{
  "hidden_size": 192,
  "hidden_act": "squared_relu",
  "router_noise": 0.1,
  "init_std_router": 0.00936,
  "vocab_size": 2048,
  "max_grad_norm": 0.5
}
Below are experts of layer 6 (counted from 0) of a mixture-of-experts language model. Rows are named up (a neuron's input weights, with its number), down (a neuron's output weights, with its number) and show model dimensions 0-95. Each number is 128 + 32 x the weight over its row's rms, rounded and kept within 0 to 255.
Before each expert's rows: "comes before" lists some tokens at least twice as common just after its tokens as in all text. This comes from a sample of Wikipedia text that the model never trained on. Tokens count by the router's weight.

# expert 34
comes before: "8", "9", "7", "5", "4", "6"
up0 [189 141 128  68 162  93 125 107  69 104 114 125 122 144 116 151 100 101 146 124 168 199 154 103 160 150 104 135 139  89 118  67 184  88 190 105 195 168 123 156 135 140 110 118  84 120 117 119 119  98  79 110  48  94 133 173 117 148 134 158 141 128 166 135 134 104 144 148 170 149 111  97 149 153 136 145  86 152 123 166 152 104 157  91 125  78 133 169 142 169 133 154 115 110 116  93]
down0 [115 141 112 169 108 178 162 148 122 150 134 166 115 149 129 139 152 208 124 120 104 111 119 105  70  96 164 115 160 177 119 246  62 177 114 141  86  86 136 100 117 100 127  98 116 182 126 133 142  91 127 140 157 161 126  81 168 134 142 115 130 108 120 155 128 164 110  95  72 127 180 144 118  84 139 102 143 127 142 154  99 118 115 193 147 143 109 117 164 107 111 114 139 142 123 145]

# expert 57
comes before: " ", " the", " a", "\n\n", " M", " S"
up0 [192  94 180 161 108 112  84 177 134 118 118 105 133 101  73  91 113 125 107 145 130 168  93 150 101 150 148 160  75 109 123 149 106 107  67 103 112 141 104  68 116 121 179 132 117 112  95  75 162 170 181 111 178  51 108 158 157 116 110  88 148 121 120 161 119 150 124 168  88 115 107 149 132  85 155 112 121 136  70 176 105 123 171 153 125 133 109  66 141 127 124 111 138 123 100 114]
down0 [140 126 157 125 116 154 117  98 120 134  72 116 183 100 165 194  94  92 159 119 121 178 144 146 127 126  93 145 137 123 147 107  69  72 116 148 155 151 161 125 105 143 107 212 148 154 143 128  90  54 112 139 144 161 150 140 143 170 102 189 161 126 100 150 125 153 112 171 171 107 123 128 149 160 137 165 155 136 167 167  89 108 164 139 135 162 121 149 155  58 153 128 132 160 135 121]

# expert 87
comes before: "==", "The", "|", "===", "In", "A"
up0 [153 163 135 169 132 124 106 125 109 144 150  83 141 158 136 150 136 142 121 150 163 129 143 115 153 131 158  94 156 131 137 200 152 152 165 210  91 115 116 160 144 152 140 124 154 109  70 128 102  84 132 127 146 114 109 183 157 153 117 135  93 115  96 127 140 106 104 162  74 130 176 139 101 116 150 152 110 100 105 121 169 149  74 127  86 133  92 127 161 152 137 100 113 175 146  92]
down0 [127 154 106 114  82 164 124  65 111 137  49 180 173 106  97 123 141  61 109 110 112 108 114 110 101 141  95 100 139 124 102 141 122 104  94 111 132 170  90 113 110 153 105 115  86 162 168 124 100 121 200 119 166 160 129  77 136 113 161 115 109 120 140 125 122 151 113 152 185 113  76 128 169 175 131 151 102 185 123 159 108  67 167 100 151  96 123 120 101 122  95 102 130 106 109 119]

# expert 98
comes before: "ed", "ing", "s", "ow", "er", " of"
up0 [122 143 128  98 184 145 148 131 111  85  92 121 171 156 128 132 122 186 104 156 108  81  89 176 182 180 139 155 128  78  81 197 129  81 160  80 149  79  63 125 169 106 117  98 160 136 127 104 135 164 143 132 177 119 139 155 145 154 140 144  90 177 117 100 149 113 125  20 125  94 129 141 111 145 119 170 168 122 114 131 118  97 156 134 120 186 118  87  84 172 130 124  90 144 130  60]
down0 [ 82 102 121 101  84 123 114 140 160 129 164 104 163 135 157 115 103  79 162 104 155 218 144 108  82  97  94 115  98 202 186 138 151 101 106 164 125 216 161 126 114 135 169 100  97 100 165  77 105  78 166  96 100 132 119 138  73 101  39  83 156  87 138 150  71 121 170 167 195 172 158 141 154 108 134 149 104 111  99 120 113 136 143 148 143 142 158 118 105 119  99 147  79 110  97 158]

# expert 47
comes before: "-", "|", "  ", "vious", "fer", "|---|---|---|---"
up0 [146 123 173 177 149 103  94  82 121 131 155 153 109 120 139 145 175 129 126 111 113  89 159 115 146 133 133 113 123 147 110 116 158  36 142 128 170 124 173 224 122  97 160 138 108 111  95 103  95 176 137 106 146  83  82  96 136 137  79  91 118 174  81  95 113 114 106  84 113 105 111  96 131 154 141 169 147 160 100  92 102 133 130 147 140 186 167 135  97 170 132 138 126 186 126 146]
down0 [ 96 154 157 129 110 196 159 139 115 128 143  78 106 160  70 128  96 168 128 124 123 153 111 182 124 158 133 157 108 108 121 171  95 103 146 116 119 185  77  78 137 174 155 130 153 139 125  98 189 121 133 169 110 113 144 158 203 154 124 140  87 142 169 175 170 123 128 159 140  98 152  54 113 120 106  93 139  98 193  76 227  95  70  87  92 143 135 124 177 144 131 191 125 117 138 176]

# expert 62
comes before: " in", "ed", " the", " to", " by", " a"
up0 [179 123  99  79 170 130  88  85 192 128 101 148 103 118 143 130  87 117 135 163  46 115 170 135 161 128 149 141 176 101 177 154 107 129 104 132 120 127 205  88 120 140 216  62 125 138 105 150  87 159 117 160 160 123 167  57 147 120 113 110 100  95 131 139 163 103  88 116 128 154 141  90 147  83  75 167  99 110 131 117 185  97 121 108 114 129 100 140  98 159 175 134 127 120 173  56]
down0 [108 143 207 149 102 170 179 117  87  97  94  88 152 153 168 117 131 142  88 116 199 132 121 130 104 111 123  66 133 161 141 131 116 118 185  99 141 105 117  96 184 117  40 184 161 114 141 128 111  94 111 114  98  97  81 173  78 146 136 125 169 124 115 142  81 149 193 105 104 129 122 176  97 188 145 115 166 160 119 103 132 162 176  96 131 123 196 106 187  74 133 106 129 129  57 147]

# expert 27
comes before: " ", "eded", "an", "ounced", "ued", "ine"
up0 [184 152 139 148 103  95 128 116 116 113 107 159 110 119 148 176 124 155 170  78  97 192 140 188 126 155 107 140 151 138 122 105 163 111 119 136 168  95  95 143 112 123 119 128 176 161 108 111 151 113 143 137  92  96 114 157 133 218 178 133  90 156 125 145 204 152 107 166  96 108 127  44 107 104  87  90  79 117  98 101 172 148 150 102 146 150 113  89  83 185 148 145 110 140 158  40]
down0 [ 84 136 146 124  99 141 123 147 184 135 120 100 135 125 124 125  94 106  81 157  72  68 156  75 138 154 139 108 127 100 125 154  98 142 118 138  98 169 128 128  73 152 178  91  83 134  99 144  60 115 141 135 155 125 132 105 121 113 175 138 145 137 211  91  76 129 150 149 136 154 130 218 145 178 154 170 190  86 118 172 128 146 106 168 132 151 161 166 121  97 120  91 137  95 115 163]

# expert 124
comes before: " in", " by", " to", " the", " on", " as"
up0 [211 136 121 160 143  80 130  67 108 119 183 113 145 162 160 112 106 136 131 137 122  92 156 142 117 179 128  92 151 146 144 148 154 131 108 162 127  88 138 121 130 117 128 144 143  97  91 177  84 147 104 188 142 112 132  82 144 100 135 174 156 129 115 136 160  82 171 164 153 133 209 132 139 118 120 166 142  97  75  40 158 207  92 103 101 152 163 141 115 149 108  92 130 130 144 153]
down0 [ 54 164 128  83 153 180 102 124 183 136  92 141  93 130 175 108 138 145 129 181 191 103  68 113 178 145 125  77  86 143 139 181 122 102 150  80 135 165 166 168 178 152 112 138 155 119 103 142 180  67 148 105 141 174  78 112 116  94 107 177 142 103  92 142  79 150 102 161  90 128 117 111 105 135 120 135 131 156 102 126  59 100 177 142 138 118 129 156 122 116 146 102 119  91 135 122]

# expert 85
comes before: " ", "1", "S", "C", " S", "P"
up0 [144  95 184 114 190 130 190 150 111 102 121 139 122 165 138 138 117 109 174 118 144 122 142 107 149 128 114 141 155 168 106 149 168  74  31 148 131 130 128 169 153 172 137 105  91  91  91  99 158 119 116 174 127 148  96 128 109 102 126 126 109 156 101 100 201  93 174  85  95 168 110 157  96 121 147 156 111 118  79 160 176 168 163 160 107 130 186 165 150 109 123 101 133 101 120 121]
down0 [115 150 111 128 100 152 158 124 128 159  65 140 115  96 119 133 172 125 137 129  78 178 177 108 142 187 136  75 141 169 112 101 101 144 194 118  97  93 134 121  73 145  65 142 150 115 151 143 123 136 134  41 132 130 130 170 116 116 162 152 149 137 121 105 107 125 123 136 139  59 135 101 171  86 100 127 128 128 207 119 104 136  85 113 138 129  91 150 138 133  62  99 163 131 131  23]

# expert 37
comes before: " and", "\n\n", " the", " The", " he", " but"
up0 [135 150 126 102 107 165 160  72 100 193 137 146 126 143 120 131 140 126 141 160 119  83 107 168 130 135 143 107  91 137  86 125 110 181  93 195 167 126 120 168 152  71 160  82 179 126 137 167 104  96 183 166 137 150  90 156  76  40 197 118 141 144 135 161 170 119 115 146 141 172 115 168 159  95  43 126 143 139 116  90  88 167 132  84 124 102 121 126 124 116  89 166 137 132 138 134]
down0 [145 110 143 176 139 110 147 131  71 130 133 166 111 119 135 165  92 132 130 156 116 144 150 115 102  90 124 178 105 120 168 179  88  92 126 157 137 185 132 113 164  57 134 168 134 172 164 108 136  73  75 126 125 130 162  97  63 153  81 196  79 104 133  77 145 144 131 134  92  88 171 141 118 112 166 121 145  87  68 114 157  97  95 183 117 134 103 146 155 119 192 144 116 180 155 186]

# expert 16
comes before: " the", " a", " his", " her", " by", " an"
up0 [153  87  79 125 147 130 153  76 101 127 164 142 104 109  89 145 114 139 187 206 124  60 153 158 110 155 109 166  87 108 119 130 118  79 162 172  94 138 123 116  68 118 141 170 160  91 106 107 126 117  69 129 157 145  81 109 100 120 168 113 137 115 149  69 174 141 139 131 138  76 123 108 125 157 118 120  91 157 109 135  36 118 123 159 173 136 195 105  80 145 123 107 167 103  96 142]
down0 [141 116 109 103 164 121 127 203 131 139  82 128 117 124 197  63 132  79 114 124 174 138 108 119 161 157 137 109  95 132 168  95 117 158 100  98  72 140 149 172  84 127 116 112  88 176 124 131  65 191 107 148  93 109 145 107 152 134 100  96 150 176 158 177 114  99 198 123 120 130 120 163 134  91 161 139 139 133 137 112 134 112 149 187 130 102  87  89 120 126 125 187  99 135  94  71]